From a checkpoint of a small mixture-of-experts model trained on Wikipedia.
Size: 14 layers, vocabulary 32768, 43.6M parameters.
Training: 371M tokens, 11323 steps.
Below are experts of layer 7 (counted from 0) of a mixture-of-experts language model. Rows are named router (the router's row for the expert), gate (a neuron's input weights, with its number), up (a neuron's input weights, with its number), down (a neuron's output weights, with its number) and show model dimensions 0-191. Each number is 50 + 10 x the weight over its row's rms, rounded and kept within 0 to 99.
Before each expert's rows: a language model's description of what the expert responds to. This comes from a sample of Wikipedia text that the model never trained on.

# expert 8
Description: Sports words and results-table cells, such as League, Championship, Olympics, FC, Serie A and U20, plus cells and names in score tables.
router:68 58 59 57 60 62 43 62 49 53 56 45 31 39 42 63 52 32 50 40 58 50 60 45 32 43 55 49 39 44 51 44 34 33 48 46 52 58 58 52 56 43 37 68 67 57 57 59 60 53 45 58 56 58 60 47 61 50 38 48 42 50 53 54 69 52 35 43 53 41 48 44 62 44 30 40 60 41 42 58 64 51 55 48 57 47 58 59 24 43 55 63 52 47 45 53 57 62 49 46 49 49 66 59 59 66 57 45 45 40 46 58 57 45 57 35 39 36 41 60 55 53 51 39 50 36 56 44 54 48 72 44 33 48 50 55 45 50 56 36 60 49 34 30 30 55 57 60 64 50 45 53 60 34 45 37 43 34 34 42 59 67 50 43 51 42 44 46 58 50 63 50 41 77 35 69 56 21 53 56 60 53 73 32 58 36 46 44 55 55 49 53
gate28:63 46 54 52 60 46 53 51 41 53 43 46 60 60 43 40 53 51 48 52 63 43 47 57 40 55 39 53 57 54 51 46 47 55 46 72 43 37 23 29 50 45 62 46 69 58 51 57 42 68 52 55 44 48 52 55 33 57 53 35 62 55 62 48 62 44 36 61 68 42 60 48 46 46 48 54 51 50 47 61 56 54 47 66 55 44 79 31 49 28 61 58 64 64 50 37 50 63 46 45 46 65 55 52 55 53 55 44 64 52 67 44 57 57 59 66 73 56 26 58 64 41 51 37 59 55 68 59 67 59 52 54 35 38 52 46 42 50 61 47 52 46 64 58 42 55 43 62 30 56 31 60 54 51 63 38 41 62 45 49 31 46 32 50 56 56 43 29 59 61 65 45 26 50 45 55 38 37 52 51 44 50 53 53 48 50 55 42 40 48 39 56
up28:47 45 49 42 59 28 40 41 45 50 65 44 55 38 54 49 29 29 44 57 49 73 57 42 49 59 43 49 51 47 46 45 45 54 58 59 40 33 46 35 40 50 62 52 45 44 37 50 39 33 53 53 53 62 46 40 35 53 39 50 56 44 53 60 44 32 41 60 45 48 56 62 45 47 65 51 34 41 59 59 42 50 39 64 51 50 47 49 37 47 38 43 46 43 41 64 53 44 48 44 36 47 50 35 42 58 64 53 35 50 37 61 80 47 35 32 50 64 60 31 58 79 53 42 39 37 49 41 58 42 55 67 57 49 41 46 52 51 58 72 73 56 50 63 53 54 45 70 61 53 61 53 67 56 56 49 64 41 54 51 40 53 57 50 58 55 48 57 62 57 39 42 30 49 27 49 63 50 45 55 48 44 40 49 48 70 40 45 56 33 46 63
down28:49 43 53 54 36 52 52 45 42 72 44 45 33 44 42 51 43 64 49 56 62 65 48 63 41 63 70 68 56 55 48 55 34 59 31 63 19 35 48 54 41 45 50 61 55 44 42 42 47 51 61 53 60 53 50 32 39 51 42 51 42 43 41 60 52 45 41 60 39 51 37 71 46 32 48 47 57 51 55 63 41 56 51 40 55 51 56 41 56 16 48 36 47 77 54 47 41 45 59 52 34 63 53 62 60 37 56 48 39 59 58 62 42 43 50 55 67 54 26 32 41 43 52 53 44 50 69 62 56 36 65 43 39 39 52 48 50 39 41 46 59 43 54 39 55 56 50 55 51 44 51 47 36 50 59 55 53 41 57 66 52 72 46 61 57 39 39 47 50 48 47 48 61 45 46 66 55 28 44 53 46 59 42 30 50 58 40 55 41 52 49 46
gate29:53 37 44 53 51 55 44 63 61 41 55 38 55 43 54 60 52 43 38 47 44 38 48 37 55 52 46 59 58 55 50 59 46 55 39 33 33 57 60 55 47 39 43 44 45 55 54 61 56 46 43 50 37 44 49 66 63 51 47 55 44 45 43 38 63 42 38 50 66 50 48 33 43 34 38 44 73 53 45 57 53 66 56 77 53 60 53 46 51 43 71 62 48 53 55 47 41 62 33 48 49 50 68 58 61 48 65 67 57 59 51 73 40 72 68 30 48 50 34 69 52 35 56 33 65 49 70 60 63 44 53 53 56 55 54 64 43 41 54 52 65 46 40 38 45 68 43 57 49 63 35 46 54 57 49 48 49 45 42 62 30 36 45 30 51 55 55 48 50 57 55 45 68 73 43 64 63 48 48 29 50 42 57 37 59 52 49 60 58 57 58 49
up29:49 49 50 61 46 27 55 62 53 35 50 66 43 45 50 46 47 66 51 65 52 51 58 50 60 51 38 44 43 50 49 66 54 60 65 43 35 67 55 45 56 33 50 52 64 51 51 49 48 52 56 49 48 55 47 42 36 39 47 44 68 35 53 58 53 29 23 58 46 56 27 43 42 57 32 29 54 54 50 48 48 38 44 71 46 72 50 52 56 74 57 54 55 51 52 43 58 49 60 41 46 51 49 34 63 54 51 52 64 48 54 56 42 49 33 43 54 59 61 46 60 38 44 39 50 37 51 49 62 43 40 45 50 37 41 71 47 56 63 39 55 64 41 43 38 48 44 46 61 52 63 30 35 70 36 41 63 51 58 48 40 51 51 47 53 83 51 57 47 51 42 68 39 36 67 53 38 55 51 51 55 37 39 40 55 38 64 44 63 52 49 40
down29:56 39 47 60 39 47 44 48 45 56 38 47 32 47 35 41 45 54 56 65 52 53 51 53 49 44 57 56 61 50 58 53 39 61 55 52 53 30 55 43 35 45 57 39 68 57 63 41 52 56 58 62 36 48 59 45 40 48 64 43 44 49 60 51 62 54 44 65 41 47 50 63 45 38 58 43 24 51 61 47 49 44 43 66 58 53 72 53 53 40 47 62 40 35 61 39 56 44 62 54 65 32 50 44 43 44 41 63 53 59 64 50 28 50 27 47 71 47 51 54 62 68 56 40 45 49 64 43 64 36 75 49 44 50 49 59 44 49 56 35 56 53 54 46 55 44 46 50 53 55 36 53 37 62 34 42 22 64 58 37 37 63 52 47 47 60 42 54 37 53 61 42 48 66 33 46 67 46 55 43 45 47 41 50 76 51 44 32 33 43 42 51
gate30:65 59 56 53 49 54 54 37 28 44 45 47 48 47 41 46 48 64 51 40 36 62 53 40 45 51 45 21 54 79 39 49 38 50 52 42 55 58 57 47 36 63 49 57 46 52 46 67 52 58 54 40 49 31 51 41 42 51 57 47 46 50 28 49 57 43 60 62 39 33 59 75 43 38 50 64 46 64 68 50 39 34 52 62 50 64 52 70 52 58 46 53 27 47 49 55 46 52 58 42 48 61 38 44 63 53 51 39 61 45 61 59 44 67 50 54 72 49 43 61 39 52 60 48 51 43 51 51 54 49 43 43 39 62 68 47 55 56 55 39 53 52 56 43 59 55 65 56 68 40 42 59 43 50 64 68 51 51 21 66 45 42 57 59 47 71 68 52 42 43 69 53 45 55 49 33 30 60 54 56 55 44 56 60 53 50 51 56 61 51 58 40
up30:50 31 35 57 44 57 35 53 29 66 50 38 47 54 48 52 40 51 36 54 70 47 56 47 62 61 41 50 61 57 30 30 49 55 41 51 44 39 47 48 55 45 59 61 63 45 54 45 48 66 48 50 43 41 54 39 35 59 50 61 50 47 40 51 51 46 48 43 63 28 50 67 36 50 49 62 51 40 40 49 59 45 63 43 47 29 64 43 63 51 49 50 61 39 23 44 65 50 58 50 71 57 40 62 47 72 62 66 49 60 50 50 48 57 52 46 58 56 36 39 57 70 37 50 48 39 61 54 53 57 56 69 42 59 73 44 54 61 48 56 69 37 61 49 55 45 36 66 44 58 40 54 56 57 32 73 47 39 62 67 51 43 41 55 59 47 64 48 51 53 48 45 48 67 60 39 58 50 49 43 55 51 46 63 52 61 55 48 55 65 65 63
down30:38 50 61 43 35 53 43 59 56 52 76 33 52 42 62 55 29 48 46 55 55 50 47 52 54 65 46 63 37 41 45 52 47 55 45 58 43 42 46 55 59 39 38 50 55 57 48 52 41 51 41 75 34 59 52 25 55 62 50 53 53 30 57 52 42 47 55 37 50 41 54 50 51 31 55 17 69 58 39 59 64 34 38 45 60 41 50 52 52 45 61 43 65 47 58 42 54 45 47 55 47 76 59 40 60 63 53 57 69 60 74 30 53 65 48 48 54 57 59 65 54 47 48 41 43 55 50 52 42 46 53 49 42 61 57 32 45 51 39 57 51 53 55 58 56 57 44 64 61 42 33 61 55 28 62 48 41 41 46 69 41 35 58 55 53 54 52 55 54 42 46 51 39 73 48 37 40 52 39 62 51 60 49 68 48 53 47 41 54 42 43 35
gate31:51 57 49 47 55 62 52 44 52 60 57 48 61 47 43 61 53 66 69 28 52 42 48 50 43 62 59 36 42 63 47 41 32 50 59 41 45 44 51 51 54 56 68 67 63 63 40 50 50 63 55 54 41 43 43 43 66 47 45 54 37 49 56 43 51 48 37 68 47 55 42 66 66 44 39 37 51 60 68 46 36 42 47 63 32 43 50 37 41 66 61 47 31 63 68 32 75 52 55 49 37 35 42 52 45 49 62 48 51 52 48 30 52 50 60 23 56 50 59 49 74 57 64 48 46 42 63 56 51 43 47 40 58 44 64 54 70 42 49 58 43 60 47 52 48 42 41 66 62 39 46 50 55 36 62 56 40 48 38 58 45 58 53 37 50 33 20 37 57 51 60 42 69 61 43 54 51 56 50 42 49 44 56 54 41 36 46 55 38 54 53 50
up31:56 44 59 54 50 44 45 65 37 64 50 69 36 42 43 52 41 62 58 63 61 57 51 57 47 59 44 52 55 38 33 54 68 57 46 38 48 48 34 50 30 69 65 35 43 64 59 53 49 39 58 60 52 64 59 42 63 54 34 48 63 45 46 61 49 42 53 71 31 51 44 43 53 55 56 54 57 45 68 51 43 61 39 50 42 36 59 30 58 55 43 56 35 38 44 43 39 57 71 65 64 34 48 52 47 44 40 32 46 45 53 67 59 30 55 49 59 46 46 31 66 58 51 33 47 61 50 55 48 68 32 54 35 44 42 50 53 58 50 58 57 54 39 51 38 56 66 42 68 63 50 44 51 51 41 58 53 51 62 51 25 58 46 52 56 52 59 65 37 29 54 41 51 55 58 36 52 46 52 55 48 50 55 64 51 66 50 63 48 39 37 49
down31:64 59 50 66 32 45 57 43 59 49 45 54 33 59 56 38 43 32 58 51 65 64 57 47 25 60 53 52 40 55 62 66 46 64 52 46 54 45 64 65 55 39 46 44 55 54 38 48 38 50 29 50 47 63 51 37 65 36 61 49 68 34 60 56 53 52 68 56 42 50 55 62 49 41 52 31 42 70 40 35 51 51 52 54 57 47 53 54 47 41 56 62 36 23 35 54 55 57 58 57 51 61 27 47 64 68 47 45 54 59 32 47 45 48 57 59 66 48 60 57 52 59 68 51 59 46 27 44 51 53 56 38 50 61 44 49 57 57 71 40 47 45 67 54 50 53 62 53 56 55 39 41 49 44 46 48 50 47 45 35 52 47 53 53 56 56 68 64 54 35 41 59 42 60 68 49 48 37 32 61 62 37 49 35 39 54 34 60 52 53 44 48
gate32:52 53 52 59 59 39 42 52 58 64 41 39 61 48 51 42 40 55 63 39 37 54 49 46 52 58 48 66 51 37 63 52 45 59 51 48 57 66 32 39 42 36 37 41 61 62 58 57 59 58 48 58 33 32 61 72 72 56 31 66 40 65 26 52 43 54 53 41 62 49 48 54 66 51 45 59 57 70 56 54 51 43 51 53 58 41 34 43 46 65 54 36 30 52 59 61 49 43 46 48 61 37 60 48 43 54 58 59 42 29 56 34 47 39 28 46 42 47 43 62 72 53 66 47 47 39 57 30 57 54 67 51 38 43 62 62 56 56 40 54 54 43 57 58 61 53 32 51 45 53 55 64 60 35 44 38 40 52 32 51 44 55 41 48 54 44 51 52 67 68 47 52 62 53 38 56 51 59 67 69 45 46 45 60 48 59 50 51 55 47 52 37
up32:42 47 32 41 64 48 47 44 58 37 37 47 47 53 56 62 58 56 47 48 53 34 67 51 41 54 58 49 49 49 54 66 39 63 64 40 44 53 62 57 52 53 49 53 31 51 60 37 39 67 40 58 59 65 57 25 38 36 74 59 70 25 63 50 52 52 41 34 56 56 40 44 37 57 58 40 49 48 41 33 39 41 56 34 43 61 53 52 48 54 27 48 41 37 29 52 65 42 39 46 46 59 51 51 43 58 47 57 54 68 62 48 56 69 43 62 44 60 38 48 46 63 43 63 54 47 56 54 54 44 33 50 46 65 42 48 55 55 62 67 34 54 44 54 56 51 49 71 67 47 59 51 41 60 46 39 57 32 44 35 58 61 59 70 29 52 44 45 43 56 61 53 61 49 49 46 30 50 47 46 52 45 58 47 46 50 58 52 55 55 51 65
down32:61 48 43 55 46 52 41 43 52 39 47 53 38 60 61 51 64 58 60 53 58 59 38 32 62 56 39 41 52 54 51 56 51 67 35 56 52 44 48 35 38 51 56 64 57 55 50 42 23 57 45 43 60 68 47 54 72 59 38 57 39 62 63 31 48 57 63 51 67 53 39 59 53 62 44 48 53 42 52 30 51 59 62 27 49 44 58 46 38 43 46 42 39 45 64 34 46 64 44 38 52 64 66 50 49 51 50 60 62 66 45 66 56 45 54 60 48 36 54 50 57 52 50 44 36 53 38 46 58 46 56 52 33 44 42 54 32 30 55 48 59 33 52 61 59 61 52 37 55 46 36 41 58 37 40 36 45 56 49 79 51 57 54 53 68 36 52 39 37 55 57 43 36 65 50 59 38 56 31 65 46 56 72 58 44 50 51 57 37 52 41 46
gate33:68 53 61 50 50 49 42 51 46 64 25 70 58 59 38 43 52 58 60 49 32 52 44 58 57 61 51 54 44 35 50 52 39 54 44 44 48 55 32 60 32 48 47 48 66 52 51 76 60 43 51 51 49 52 57 43 61 52 63 48 40 50 64 35 58 49 51 50 44 47 51 53 40 39 52 65 63 38 50 68 55 47 47 44 45 52 40 60 46 36 59 65 26 47 48 44 23 74 43 43 46 50 53 46 66 38 56 60 57 58 55 59 63 42 80 33 55 49 53 45 49 43 65 31 58 54 35 55 53 45 52 55 51 37 52 27 48 61 39 46 51 62 63 41 34 52 49 42 48 39 73 45 55 35 50 57 61 40 71 49 38 52 60 35 50 47 45 46 48 48 49 39 50 71 47 54 49 40 41 66 52 50 50 50 43 59 67 44 60 62 50 62
up33:36 25 42 61 41 53 49 39 55 45 54 42 44 36 72 44 47 62 58 47 46 26 43 53 69 60 57 54 61 52 57 54 56 66 44 48 35 61 37 48 33 41 58 47 52 41 39 38 42 60 47 48 50 39 28 61 69 50 42 35 52 55 40 68 81 41 73 40 51 56 58 62 53 53 49 44 46 45 46 52 65 56 44 43 51 51 73 32 53 43 56 48 50 64 37 27 43 47 36 61 47 56 53 53 38 43 46 53 67 43 74 32 42 48 62 35 48 54 40 48 47 55 44 52 49 32 42 47 47 45 39 56 55 54 51 47 54 53 51 46 49 55 36 47 33 34 46 51 59 63 46 51 58 42 42 48 49 67 46 53 55 47 40 41 58 32 67 41 52 44 53 36 43 51 56 55 50 28 31 49 48 45 49 56 31 40 45 58 57 55 51 52
down33:54 43 51 53 38 53 63 41 57 49 52 46 53 53 58 59 57 43 55 50 46 49 35 59 60 40 37 25 38 27 44 47 30 67 46 60 53 50 63 50 48 32 59 59 46 54 65 68 48 55 34 43 50 44 49 50 67 67 56 66 44 51 72 58 48 54 36 28 48 62 42 59 48 36 51 53 63 50 44 51 37 40 42 56 40 61 58 52 44 38 59 48 45 62 48 49 54 59 28 63 57 55 35 42 63 69 52 72 48 44 74 60 51 58 54 44 46 34 38 69 57 53 38 34 46 32 47 47 48 61 49 57 50 48 37 37 46 45 36 50 59 48 65 37 49 48 44 48 50 47 59 41 68 42 67 72 47 47 70 29 56 54 44 30 59 33 50 56 51 58 52 54 47 56 51 45 55 67 57 48 46 49 50 49 38 54 64 45 45 53 44 51
gate34:38 35 41 63 47 35 56 41 58 62 41 50 54 49 42 79 54 50 42 40 49 56 51 29 54 51 56 59 52 45 56 35 47 63 41 50 54 42 47 46 54 48 35 52 59 57 46 59 44 46 67 37 35 48 46 46 68 54 47 52 37 70 41 46 49 53 37 55 48 63 42 69 43 31 52 48 62 47 51 45 43 29 53 51 45 39 47 45 54 40 52 43 49 54 45 33 55 34 40 45 52 41 72 28 67 57 61 59 33 46 34 73 56 32 55 57 34 50 52 55 61 42 47 41 50 53 56 27 60 47 34 52 54 53 49 53 33 61 42 52 51 41 42 52 55 49 57 43 70 56 34 48 54 56 48 38 51 50 42 53 50 58 52 48 37 70 42 42 48 72 22 40 57 34 44 41 59 47 53 40 36 50 45 66 37 58 48 54 53 32 50 51
up34:54 30 50 58 52 47 60 35 52 47 36 34 49 43 54 44 31 69 50 38 43 71 40 55 59 70 46 50 31 72 53 64 45 69 52 60 54 49 61 36 47 57 49 45 42 43 47 48 36 67 48 63 58 56 38 83 38 39 46 56 58 49 48 45 51 32 74 54 50 78 51 58 60 51 59 62 56 57 76 37 39 43 52 46 42 61 50 43 62 54 63 55 51 62 40 52 53 55 55 56 53 44 52 46 44 43 55 52 57 50 65 50 33 47 64 47 64 46 59 49 24 58 67 48 49 43 54 55 46 55 38 60 55 57 59 41 51 41 57 51 40 43 48 69 46 53 52 46 57 45 67 39 48 38 60 72 56 57 43 48 40 59 50 39 56 40 58 45 42 25 58 43 52 43 45 62 45 45 45 51 52 44 42 53 37 57 43 47 38 60 45 41
down34:52 54 50 56 45 43 47 52 34 42 67 59 53 59 64 49 50 47 49 52 54 51 59 45 57 51 58 52 49 52 30 55 57 46 57 56 47 43 55 57 45 40 48 67 40 47 49 71 51 54 42 49 25 67 62 43 55 45 43 52 44 49 72 45 52 49 50 79 39 43 34 41 45 45 61 40 69 48 50 62 37 82 57 32 38 49 44 44 59 56 55 47 41 34 59 26 71 46 50 60 58 51 60 46 65 54 73 37 37 55 46 53 51 48 36 52 39 53 50 51 52 61 55 54 60 65 58 63 69 50 35 60 43 64 28 54 37 52 52 47 59 33 45 63 49 41 40 38 47 55 52 48 63 39 48 49 48 45 38 56 59 55 55 56 41 47 59 38 62 51 49 71 53 67 35 53 35 37 40 53 56 39 29 53 42 48 41 65 50 53 56 64
gate35:42 54 48 49 54 31 69 54 32 41 54 41 69 35 56 49 48 44 32 63 63 38 49 47 51 41 42 48 44 55 52 44 46 36 58 32 39 44 56 47 61 53 46 60 56 65 42 43 38 36 51 54 51 60 55 36 30 47 50 52 35 59 45 57 60 40 34 61 48 53 66 50 60 55 42 69 55 56 44 29 38 48 57 43 63 52 48 39 49 43 50 67 56 46 23 46 50 61 43 38 40 32 48 65 55 64 53 36 51 48 49 48 44 44 30 44 48 61 29 46 54 41 41 32 59 48 67 43 62 39 48 54 34 38 60 71 39 41 61 54 54 44 47 46 47 55 36 43 53 54 63 53 51 65 47 50 58 53 68 60 51 68 52 31 43 55 47 51 46 48 68 41 51 43 50 47 59 38 40 50 57 50 45 36 48 48 64 76 48 34 34 38
up35:55 45 39 48 59 28 61 61 66 46 49 49 46 62 48 36 57 54 42 63 58 64 38 38 44 66 58 49 43 49 61 48 56 71 33 52 64 51 48 32 41 71 56 62 50 39 54 38 42 35 68 59 43 51 50 55 39 59 37 41 62 51 48 50 50 54 47 48 57 61 29 39 53 54 43 71 45 49 46 42 32 45 59 65 50 54 64 56 48 33 59 51 49 46 44 53 45 51 49 48 43 58 29 62 58 44 53 41 47 49 48 57 48 40 29 46 60 58 36 46 57 39 48 46 44 53 64 42 62 49 54 51 47 51 39 56 52 58 52 58 51 37 39 44 55 33 56 41 62 46 59 33 56 56 40 35 59 69 43 42 28 60 53 46 47 67 45 33 51 73 59 55 52 47 45 44 66 61 29 56 64 60 53 46 54 73 58 62 41 34 48 30
down35:43 52 42 56 45 49 48 58 47 58 30 63 57 40 53 59 35 31 57 61 65 46 46 66 31 55 53 73 53 41 51 61 49 31 51 69 52 60 43 66 42 59 47 44 40 54 59 40 62 54 59 63 51 59 45 48 44 52 51 42 50 34 54 66 64 52 61 44 46 34 64 50 63 50 66 36 46 50 40 61 24 46 45 58 24 48 46 50 47 56 41 58 46 69 65 64 52 51 51 55 58 66 46 62 38 34 45 57 60 54 51 46 47 53 53 46 43 24 57 61 52 64 55 32 52 58 44 40 45 49 39 52 55 48 60 38 54 37 56 52 48 67 47 58 43 60 27 41 46 52 59 57 56 58 57 65 53 39 63 67 59 38 51 58 56 45 63 50 63 47 47 55 66 42 52 66 37 56 52 47 42 50 30 69 56 48 56 45 73 40 48 46
gate36:48 76 49 55 57 46 46 61 53 45 59 29 59 57 52 33 46 45 52 32 58 42 61 59 36 40 59 41 58 53 45 42 58 52 41 31 39 50 54 45 49 33 37 57 41 48 57 45 44 54 41 57 54 44 24 32 41 72 57 66 46 42 49 59 39 36 31 46 65 43 36 51 26 42 57 61 54 39 60 61 56 46 44 38 55 52 25 56 46 53 53 60 50 52 48 59 42 54 49 37 49 28 56 59 64 56 65 55 58 41 46 47 51 50 50 50 51 36 27 50 45 35 40 47 41 50 53 53 55 62 51 50 28 45 31 54 61 58 45 35 63 38 32 50 44 43 42 49 52 60 52 45 39 56 48 11 57 44 43 57 57 59 64 63 62 41 54 35 49 45 40 44 51 55 64 42 41 41 58 42 52 46 50 54 42 52 53 55 54 53 44 48
up36:40 36 48 66 55 45 55 57 66 44 45 54 49 60 46 52 30 58 38 53 48 67 53 45 48 52 54 40 61 78 51 48 46 45 43 39 55 45 50 30 13 54 54 44 42 51 43 26 40 55 55 47 37 65 55 58 42 44 48 43 36 60 42 46 66 52 45 63 66 42 59 48 45 50 50 43 52 55 38 60 43 56 61 39 51 57 50 44 63 46 47 39 42 60 45 39 52 60 70 44 58 50 53 72 46 47 66 68 47 45 35 51 38 48 56 49 60 36 32 49 48 54 55 38 62 58 47 51 35 45 51 41 40 45 49 49 59 61 64 47 48 51 69 40 45 42 45 50 57 62 35 21 45 33 52 41 32 57 68 51 45 47 33 48 62 41 47 52 48 38 42 38 39 42 54 40 39 58 32 40 58 60 59 49 47 68 42 58 54 45 29 41
down36:48 50 53 56 30 47 49 65 71 41 54 35 43 74 44 38 53 46 52 34 49 48 45 66 47 62 49 77 41 55 72 39 31 63 47 51 43 47 38 50 24 48 56 47 30 53 60 61 50 48 41 43 67 54 47 56 42 44 43 39 62 43 50 48 40 59 56 50 58 49 53 46 41 55 73 44 46 52 62 68 34 46 50 52 35 62 57 73 50 64 45 44 56 48 63 70 42 54 47 41 72 48 62 49 60 51 40 44 55 59 49 39 62 45 53 53 49 33 51 45 61 49 36 58 27 32 56 45 45 46 42 58 61 42 55 55 54 41 24 33 61 58 43 41 56 54 54 61 46 69 55 55 47 50 43 63 70 43 41 53 56 37 50 48 55 53 50 50 55 44 46 59 46 43 57 56 52 55 62 44 53 68 54 40 56 50 52 69 60 59 63 39
gate37:56 41 40 43 55 44 52 54 48 60 39 40 54 59 44 37 61 66 43 46 50 58 61 50 40 43 45 51 58 58 31 40 46 41 53 51 36 39 49 31 48 50 37 54 49 46 38 49 44 42 41 32 46 41 53 56 51 57 43 55 35 51 72 64 31 48 53 68 48 58 42 61 46 42 47 41 67 66 57 51 37 55 37 58 44 24 52 36 55 46 56 71 60 26 75 42 46 48 51 63 40 36 47 65 62 38 42 47 48 63 61 35 56 42 38 51 45 53 45 60 37 35 48 70 45 55 52 46 40 43 73 46 43 54 40 49 68 40 47 58 46 52 38 47 49 43 54 53 47 70 39 36 47 70 58 44 43 70 51 70 57 51 57 36 69 47 33 43 49 67 44 48 66 50 39 52 45 44 51 55 55 56 45 59 53 50 40 52 43 49 33 51
up37:62 54 55 58 43 67 53 51 57 31 58 61 66 45 54 59 51 58 46 46 37 46 27 57 54 41 37 49 32 38 74 55 45 73 44 46 51 52 54 58 44 60 53 37 61 48 56 59 52 57 57 50 57 52 61 38 39 58 45 41 72 66 55 52 50 52 46 31 50 66 48 52 61 65 44 58 49 44 42 46 45 41 60 50 43 45 49 69 66 60 40 55 70 42 59 64 45 42 34 53 45 51 49 29 47 27 64 61 43 60 49 62 60 61 51 52 50 56 56 43 39 69 41 45 45 49 61 46 44 49 27 50 54 60 32 59 23 63 65 52 62 53 67 75 63 48 63 42 73 57 59 60 50 46 55 55 46 52 54 46 60 50 47 57 51 59 52 65 43 41 54 47 34 27 44 51 56 49 52 53 65 52 53 42 53 42 61 56 59 48 52 54
down37:43 44 45 20 57 39 53 52 49 39 35 33 50 42 53 49 40 33 57 44 53 44 43 48 53 48 51 37 56 54 55 60 46 49 38 43 48 49 57 43 42 47 33 53 54 46 60 40 45 47 50 47 48 34 42 40 54 58 69 51 44 72 55 43 60 64 44 71 63 53 34 42 57 41 57 50 31 41 63 56 49 52 45 58 54 64 53 61 33 58 38 55 50 50 42 71 52 49 56 38 61 50 44 37 62 56 57 47 40 50 51 58 39 52 33 62 45 54 42 62 32 51 73 61 42 58 52 55 60 54 62 43 48 54 51 65 65 47 63 54 55 43 35 51 48 73 45 27 49 64 49 47 52 60 44 38 34 58 55 74 60 39 50 53 55 45 31 53 32 49 44 52 41 55 40 50 40 56 40 33 50 68 41 32 67 59 56 66 58 33 43 44
gate38:60 59 44 59 48 44 46 49 46 50 38 39 56 65 39 38 49 62 54 63 54 57 60 56 59 50 57 66 57 55 38 55 55 49 48 43 47 64 59 46 53 28 66 39 46 50 54 34 53 46 38 50 54 44 47 39 59 62 59 30 41 51 53 48 69 64 63 59 49 59 68 45 62 41 47 53 62 52 36 38 45 50 51 60 44 43 66 35 57 36 41 68 62 50 49 42 47 42 63 45 36 35 64 50 61 46 51 41 69 51 52 41 42 43 54 65 53 41 32 44 54 38 43 40 47 69 65 63 42 70 55 41 46 53 58 56 47 61 33 44 56 60 49 61 41 44 77 50 36 53 18 47 54 34 62 53 47 60 56 60 61 48 48 37 61 57 58 44 48 51 54 23 46 55 57 50 37 56 46 51 52 53 40 38 47 66 46 44 54 59 22 46
up38:46 51 58 56 51 44 57 57 43 51 51 55 44 36 48 37 59 66 38 53 55 40 57 64 66 53 63 54 37 61 64 52 62 47 38 60 53 64 54 61 60 80 52 39 37 32 39 41 60 55 70 56 48 63 69 63 52 30 48 63 69 35 42 46 62 44 62 42 59 49 53 40 63 41 46 50 46 59 27 29 30 50 69 61 48 43 47 63 52 42 40 55 66 50 50 50 57 44 44 40 52 46 40 56 37 54 57 48 47 50 46 49 52 52 53 43 34 41 33 54 64 40 29 59 54 43 51 56 56 58 57 32 46 46 56 63 46 43 56 38 42 31 47 65 40 30 55 58 57 53 39 56 52 50 50 54 42 51 58 54 66 54 49 47 44 43 53 56 37 31 51 51 40 36 64 62 51 53 41 26 50 62 54 40 35 43 52 48 62 69 50 45
down38:63 37 44 31 65 27 64 48 62 42 52 68 33 49 47 56 62 51 36 52 32 27 35 43 56 56 51 50 55 53 65 41 53 47 65 52 47 61 53 39 67 52 47 49 26 45 49 67 46 40 42 41 58 38 47 47 48 72 55 49 54 52 40 47 40 48 66 40 56 75 60 39 46 71 41 46 61 58 60 41 45 48 58 53 35 42 40 52 52 55 33 49 52 48 63 49 57 45 61 49 29 60 49 46 38 56 28 52 66 45 42 53 62 51 38 73 45 60 50 68 41 68 57 50 31 50 41 34 57 56 58 43 45 56 53 59 52 43 57 62 34 46 43 49 62 47 31 40 41 51 61 47 40 72 56 46 36 53 73 54 55 52 39 57 46 46 58 46 44 66 53 45 50 47 35 46 45 57 51 50 48 50 44 55 60 44 55 53 38 39 45 52
gate39:56 72 60 31 62 72 66 67 53 63 57 44 52 52 38 49 45 46 40 50 39 48 61 63 47 43 38 56 50 54 51 52 50 44 50 44 59 57 69 38 46 33 41 41 51 39 37 59 54 34 40 47 59 29 57 43 47 47 50 44 54 57 59 56 32 50 49 33 49 57 48 50 72 41 57 67 67 39 60 46 44 40 57 34 56 65 50 39 42 52 51 58 67 44 38 55 50 45 41 33 53 49 43 51 51 54 48 51 31 42 58 48 40 47 77 41 37 50 59 27 54 48 61 26 59 58 61 69 55 60 53 67 52 62 23 54 50 39 48 38 48 54 60 46 46 51 65 46 52 56 65 40 45 51 60 54 50 40 54 45 54 48 68 48 52 41 57 30 55 68 57 47 50 54 46 36 47 44 39 40 52 41 38 39 33 53 44 52 45 42 39 59
up39:55 58 35 49 54 48 47 54 40 42 42 40 54 59 33 38 49 49 43 58 53 67 48 56 36 69 63 49 43 51 34 46 64 62 59 60 56 50 62 48 45 45 49 33 39 58 55 32 53 54 63 46 49 54 65 55 59 40 35 61 47 63 39 34 43 62 45 60 43 37 55 55 64 71 57 61 38 47 44 60 34 28 46 34 57 37 55 45 55 50 59 58 41 58 55 34 64 68 77 51 70 56 52 42 40 50 49 47 57 45 64 45 65 36 53 46 49 61 51 49 43 70 34 71 37 63 41 43 68 59 49 50 73 52 62 57 54 51 41 70 37 59 55 57 47 41 59 47 48 47 55 53 41 49 36 43 60 63 66 38 62 53 38 49 54 60 52 58 44 39 43 52 47 40 51 56 50 41 47 47 54 57 45 41 45 47 39 58 54 57 56 78
down39:38 49 44 39 31 60 59 60 50 37 50 55 58 37 18 59 48 49 39 45 54 45 59 57 65 43 57 62 70 39 36 55 60 61 43 40 59 52 50 46 54 47 66 51 48 65 50 44 40 40 66 67 41 61 48 58 36 54 52 58 41 44 63 52 78 42 59 43 45 47 51 64 53 55 48 69 50 52 64 46 59 56 46 33 42 46 43 69 55 48 54 43 46 38 54 41 36 74 47 40 57 50 49 42 55 61 63 56 48 43 49 46 54 42 38 49 59 39 54 63 43 46 54 63 48 57 40 54 55 47 47 56 55 63 68 47 37 60 56 42 50 82 50 54 53 51 46 29 72 42 44 49 47 47 65 50 51 56 52 46 40 28 53 59 57 56 47 37 75 58 43 34 54 49 74 47 68 55 51 36 51 42 49 50 50 54 37 55 57 58 62 49